Weights of a small mixture-of-experts language model, trained from scratch on English Wikipedia: 3616 steps.
Below are experts of layer 2 (counted from 0) of a mixture-of-experts language model. Rows are named router (the router's row for the expert) and show model dimensions 0-127. Each number is 500 + 50 x the weight over its row's rms, rounded and kept within 0 to 999. Numbers have three digits each.
After each expert's rows: a language model's description of what the expert responds to. This comes from a sample of Wikipedia text that the model never trained on.

# expert 25
router:503519575459480419440456505521454505418527424504514512516532483504491556619529563548572573535487460468487556409623530528479507519454458468503361368543481465460551503548475491462404551536500393532492544520530605546523535480531511538608494476590529476496574441552521551466500492612495508567557426506532491580474496512516496395429545502472519520521442523477477504517475455451511478485405
Infobox field labels. Field names and heading words in infoboxes and lists, often line-initial before a colon, e.g. Born, Died, Champion, Preceded, Personal information.

# expert 0
router:537475477429531516492456558501466506414533473575490362463574498513428563511431471568541461542503613469549563422563508546529519627475503503440469521524414476517459386486610536444452560537507508515465504524534529527540368518621529496476533524490498513529532480456424559350533557539483428512498522500529513574481441500511511454530546505531499572482601482497517447491598507560464547483435
Clause-opening function words. Sentence-initial words and connectives like In, The, It, There, but, or, and, plus word-initial pieces inside quotations (re-, dis-, ug-).

# expert 16
router:565552518520526455504456562498497421457571445521503513524539516543462544636502495548649667543503537458505462485514521502449579479484571472519468502479441553450502448535610469487502527471596534507571550424511453536543546542531463483526570490506561442397493543542417583472486497561514544473575448486535484632477489514438528462531592487488582509473567536489502455539575468499439597480532
Personal pronouns. Third-person pronouns in biographies, such as his, her, he, she, him, them, plus some mid-name pieces like Er-le-wine, Er-ran-i.

# expert 31
router:521502598503593462427492467540468412476516519529452464499555452531500489518473556553548530515450501448534526455539478458528544581517519445495493509492459466444526494570521527485477575484555477610520557426575507484561458508568489494550533547551544451434557438482507551485520470545471393582552459503548571524476493442522502431532511416469517546460572516527475446478554603478377524559505
Digits and mid-word pieces. Digits within numbers, scores and years (9, 7, 5), and mid-word pieces after prefixes like cre-ative, coll-is-ion, re-us-able.

# expert 17
router:533527530524519445465552463562423414491525545574405470451524471552545556550491536542611564491554534388498544416547485496498563544471531462501443481512482481471526434524578547470487595566560443579496558446544561482554478566574526497575534548556462421466551429463497547538528525579465430528586483486483530489477516475489512438511442403483517564427478551496482480524525508494438530541493
Capitalized name starts. First pieces of capitalized names after the or of, especially Arabic ones: Arab in United Arab Emirates, Al, Bo, Am.

# expert 11
router:410406546413460502529473463474515366408550546556468443444409504535487519490526527536508617501541579451506480473454557417544544505518622422477468527433434430443447461545513612570486509474476528484500591405541491462603488539508457506489482607476454476459512433552422547497604508512522443524466443486522535515505463452518476552473549482517473551424503435606484473555546588525539578537475
Hyphens and heading marks. Hyphens in compounds and list bullets, plus == section markers and = signs: Mont-Dore, MS-DOS, Schleswig-Holstein, line-start dashes.

# expert 1
router:458475566462567531560528525490473499469534502536521431399534483568488516505477497572506516519489594407578495376457496446548514566501532529489505517512473396420466485507393482409496581535468451538546480497521529463546422546541475418501502505551468461494555478482503560504491494514579495582624552475537504596488504506574466349538507446353427509465591483513488461507543550541443437568529
Word-initial fragments. First piece of a word split into subwords, often a lowercase start or capitalized name onset, e.g. Ja, Na, li(quor), fre(quencies), gi(rdle).

# expert 10
router:447475525497581440482523497507299371410493500566502424400488468509520567488426526571575551546580515442557546511505470421497578591475538524518404509523424476528458451510452570539546554534504378633442506491550586450533504530545507531481482514610535512542440408509545514483528554501465505506490488513508580540420435383541570496511533402448478583458435516509485472509568640521457500555507
Word-final suffixes. Suffix pieces ending a word, especially plural s, y, al, er, ary, e.g. brewer-y, mount-s, fan-s, Eight-y, rock-y.

# expert 5
router:563492521586570439468540491561419422474481520524462434504491454541481501533491526599539532509510475442537543430475504462541606522507509521501498472480430498497519470522521551481474561509510408614511569498527491409580480499608501520546560557585473463430560486588438551455598533555468489520560457451498558554410547484470590444528478385456554529450601496521448473572615535479378467501421
Mid-word pieces, spaces. Middle pieces of ordinary English words and stray spaces or line breaks in tables and dates: re-lev-ant, dol-lar-s, te-lev-ised.

# expert 19
router:594534527499556430574505516521511503500591469491386520493523459550505570535518492513453487466465493479483552442476514505449555431512577494452454517531404465561474396491545573382559509498500507487533555490517521493523453505562453524547531485427375377496517283507542538535543454530486498504528434469436622489511488499545525561438412485529550446411536463627513514492531460475556459462489
Taxonomy and science suffixes. Latin and scientific word pieces in species, genus and biochemistry text, e.g. -idae, -osaur, dehydrogen-ase, punice-a, Phyl.

# expert 22
router:505471493514606465462550419517468354502497563502456433422548481491507471562428499573453449487467458500505457455473467441538524621496482454551443452520431482410497441504533599521416477510479426518491570445546485458571457459485500522504510468526581418524480382492415511488552519611539408574524402407450551494422464461570512518456500374484565497467481491597498457442491534527428522493488
Auxiliary and main verbs. Finite verbs right after the subject, especially was, is, had, are, were, has, plus adverb endings like significant-ly.

# expert 28
router:506538589521468498449483409554561544476515497517465521429595484514422517574585554551583580533463555393590456483469550505557549472531515394489490414443433420459521521535555575512487521517476538518525503456493511501585456588528450504513469479460433455502533462512493626471555496462611500553573443480506578519546458537494530520441542375471474516489537472474528440390539579514481575553478
Hyphens and dashes. Hyphens inside compounds and names (Wi-Fi, Mercedes-AMG, Lim O-Kyeong) and line-initial list dashes, plus en dashes and plus signs.

# expert 26
router:457502537523441549537542529520449456512553427502384506525491388510452506528526522444549555470460499368526445476486517529501546524559545527493524393556491489417522515572509611500575619520465525629459459507523563534625449605568544436554418527446474444509633476515537644383506507617484442532452540494495581521420522583541490470476487502423432467556496479463540536512471509542502487483478
Digits in numbers. Digits 0 and 4–9 inside years, dates, ISBNs and table statistics: February 9, 1909, 2016, ISBN 978.

# expert 30
router:591479486451592434586473517502471439471457504486503477508489545575492538545538538620547618502506561482545510455441545462632576549530556502480508448566471531476526437501538527527457538511468434621427552435620591489515470557656488463501491515562522517474503517524483607422538472486519423496499454336454538490466572508508555487447525498500486566460533521509491438463530537542405524435464
Line breaks and award tables. Line breaks ending table rows or paragraphs before headings, plus awards-table and discography words like Awards, Won, Nominated, chronology.

# expert 24
router:595459578491445494560485514547437409445611514529413406398435439512466473540504505510456600594631510512493543433514540482502607576508498430458484568478433536440509409484497523472500576522513515617509549369531501526529410562553459545494502490514477473513510504488406488461497565634568485488521452528573528581484483467504520445500511472405563526515559492526453440584642547527488479490523
Nationality and institutional adjectives. Adjectives before nouns after the or a: nationalities and institutions such as American, British, National, Foreign, Catholic, domestic.

# expert 14
router:502527490603548455452493475530479517523498455476503493502593527484550538519566560487613557525541477460414514497529492492513648519487464478549458379551454440498569529507532520496530535522524414629505502501466559498544507482573547524515547484587468495449551543514513543487431502495496452517556475440489570499460524548441580421465445466535494561498502513417544477488520540454417466443523
Table and heading words. Words opening table cells, infobox fields or section headings, such as Party, Station, Stage, Stadium, Education, Pld.

# expert 20
router:497543470538518485490523497543539365463531426574573506415444505493452481466581518565571531543407550470479532545439535481513487486586538455547485490529416494438676525499465531509586486485572457543470597426592498412513542533637482546581500505580460462526516468508503597521512457510535534498527405475583446537519530430493535565494527420537540452494557500459428436542567562482440614563528
Name and word endings. Endings of words and foreign names, often after Kar or Kh, such as Kar-ate, Kar-men, May-or, -ing, -ed.

# expert 9
router:482613490543521531467472456484493465476483557510548522505511553547575484557588488527554439486492553456574589472485466553494491498462579487431401611450465534491513528595503526490394465493469417493491529458576628445657428505540422491475460502511548484529479492446510501549497531551574432534499471513539494572471570410449534482508529517441477552428526508655461398473539501448500541428476
Leading digits in numbers. First digits 1–4 of multi-digit numbers in tables, dates, times and scores, e.g. October 17, 4:32, $301,000.

# expert 3
router:431552516602455456552564487576439397415524542506489479489532568509459485618550580549522486466544508383515480493513487397410478509446584395521533504464498564526574389548535589510530532474525392439486494508525549516564523612575437448456490541541468478541463455590471533425531473440584504511451378514531537539473524512463543427446502507466464576469491475501487469541513517493388448588506
Commas and conjunctions. Commas, and, periods, but, or, ), and ", that end a clause or list item, e.g. "finished second, and".

# expert 15
router:494478415533529431516498479510460396438507460532485444507483521453532541468522459494583578513491517494418491559520475495506578504534464520466435519509472515547538484514510524544465547553498424578539474431570517509510543513501565544538503558559573525387566549481507557462493481519485446539470536483555550511458533480466543488514453503478497551437474478492438498502589568490404544515483
Sports and infobox fields. Sports words (football, basketball, played, contract), infobox field labels (Website, Education, Alma mater) and www in URLs.

# expert 18
router:593473544516482477463557488578494423388546506538450462498532446505535556553496494570520574545587512444536498435520491431461556532486533437473493491487412494494517471572536565442432591468481473591500527462555539455586451572550496482538470516540480457470514441528455561468556522511555475526599535442519559563435483462518582414473428482505516560383548469509504455497587516487462485494504
Mid-word suffixes and prepositions. Word-ending pieces like -able, -ate, -se after short stems (viable, gables), the digit 2 in years, and prepositions of, for, at, to.

# expert 4
router:481579556579468508481457551470451444484545485534516415547447513529440504568499619499560501493574537466492517490556442523489522584553573553432487378522480484487490422504514559496505518579471479520517592417513471510646491577504459506576569516442571389561463450450503520475612537441503491485530451536515476536531456546583465409545451482471571526445544507544512470570567570511497562522470
Table pipes, month names. Pipe separators in wiki tables (election results, sports stats, schedules), plus month names in dates such as October, January, and semicolons.

# expert 29
router:553511610467566511493504466577480524497538518518496396482502438581496523564503515545456464501545538478587541450510578466456527538470524509520458518472438448404455396474447514361499616493450518530467545484577521427578380560563407497506509500449445367495562408558504488583525471626541455549576483454418525512456556481552508511456455425442527514463624428562488530508543499455540490589470
Common place nouns. Generic nouns after the or a naming places, groups or things: village, station, band, team, hotel, project.

# expert 6
router:493487535521535464514514503550445422382520537534474477492445505520521530538474551564526551580565594458550543381494522438522607521453541433456445470470406424509543471553510491473477534500514519553508540483560556458580456500579477440500569543561538462467525425497488552423557523529526455499495489415535538555392517453496550509464436405478540559458474520549504458552629563508444556461485
Names and foreign syllables. The word the, digits inside years, personal and place names (Michael, Tokyo, Uganda), and mid-word syllables of Japanese or foreign words (gu, ku, AR).

# expert 12
router:564508548552559478417578475562484411472489516505418460469448404603540471530449537512424482507528495497597500439547463492533521551512485483471492512475434408389484394521514545438411520532565517528497528405522484419590363490517445546546537501509436463479562447480467495497513547625487375571563486511539566517503531430550521391527446486455561480472498442582481472488541555528500550533468
Abstract common nouns. Abstract or general nouns after the, a, of, typically in social or scientific prose: rights, evidence, example, research, goal, identity.

# expert 23
router:524498575477518522546513479572469453494536544520469439510515506566537486504467468499456505428526512477511539444492490418542528514456537478453453487477483440427441423512526558436440519468545508530491568477530467482576396596556444528541439516480495401476490402533397550578548642488486463606497485488491507488445451472541508505524477412527482545413555415607449466491492511476560554547471
Closing brackets and quotes. Closing parentheses and quotation marks, especially in LaTeX math and after names or countries, such as \right), j(g, z), FRA).

# expert 7
router:500491539549564456486498499555460386447614538522542522450497460603522482536510586614516506597448496476592517460517530478510493501430532431533498447458365478464527453562522591489463521572504528570501613487561523476539476514595454484570489495495482474421556471512496560455573485533466403557581462488521554551404448417467558467547462474426497545429477523556467496584587490534456573543445
Digits and name endings. Final digits of years and numbers (201-5, 192-8) and closing pieces of proper nouns and surnames, e.g. Frank-fort, Dages-tan, Jones.

# expert 8
router:429638445436507362454525525553533481466509485517493536520506401491432527531558537562552557516473552450554510534528587499518574508471555498467522485448483427562563407511528502545517528505519474488490596497563588519516482573550433495524625561471505474464546507564539582425504481571483480508495466422497462628489589495480514470512510517470521482413500512575443493595513474434520628537491
Final s and name ends. Word-final s on plurals and surnames, also closing pieces of names and abbreviations: McWilliam-s, musician-s, Male-s, B.A.

# expert 27
router:458460590539506487294548431513388425506488457571462513427507490578542539460413558566574482479456544515522458505518566510453469477466508407432465470487419457456598525543545578476418482513462493515530530502486467517537476466511543516549491562515544488385496406519512529430506478528476423495602513518507552468466498442490492531499459422452470531509578463473569507513462525580486495485408
Prefixes and inner stems. Prefix pieces like co-, con-, non-, semi-, sub-, and mid-word stems in compounds such as Sub-com-mittee, Comp-ut-ing, For-m-ation.

# expert 21
router:455527506459470463489468498471511471500425546543460495559532553455528616585572562455607630494564558421383501430509549536455499497524522431488377412528528475488506542579477487512510584560553455542490486410522514555526606486477512501558481511485552463423542537559429522507497517518537456605538498444515559490490508553458473429519516450448474510463513514470438533521518470472474470483511
Name-internal fragments. Inner pieces of proper names and titles after a short capitalized start, such as Ar-let-te, G-able-s, Er-as-mus, plus first-name starts Pat, Dan, Steve.

# expert 13
router:463485467492521464425547463463508507486448503508481536528532503508532561564463549552558491455526635426512603470512443577550522607473477475400450473490524439488459445557510521497418561553535467538465551470530555417552451552555514491519587610468504530436535490455517510428589496481462449567515488436535486521535556487539557396489395490550486480444456505448458448502482518555429520380465
Name-internal syllables. Second syllable of proper names, often a vowel right after a capital initial, e.g. D-a-biq, T-a-ft, G-ra-ham, L-on-don, Thai place names.

# expert 2
router:560493513572573449548506499496445441421489561506483438474528502525507559520565564555572539472538535437488494477548539440447531537445562407523438483501402424497551511579499577491532568509490468628463548477567482464565433508583462448555524521532511430472527447496495525499565511510497452497578474420482568533459525526482569462459410371499480560409554501516539467482536529464452491517524
Word-internal name pieces. Inner syllables of foreign names and words, plus articles the, a, an: Amith-ab, Nonth-ab-uri, Tel Av-iv, Psychi-at-ry.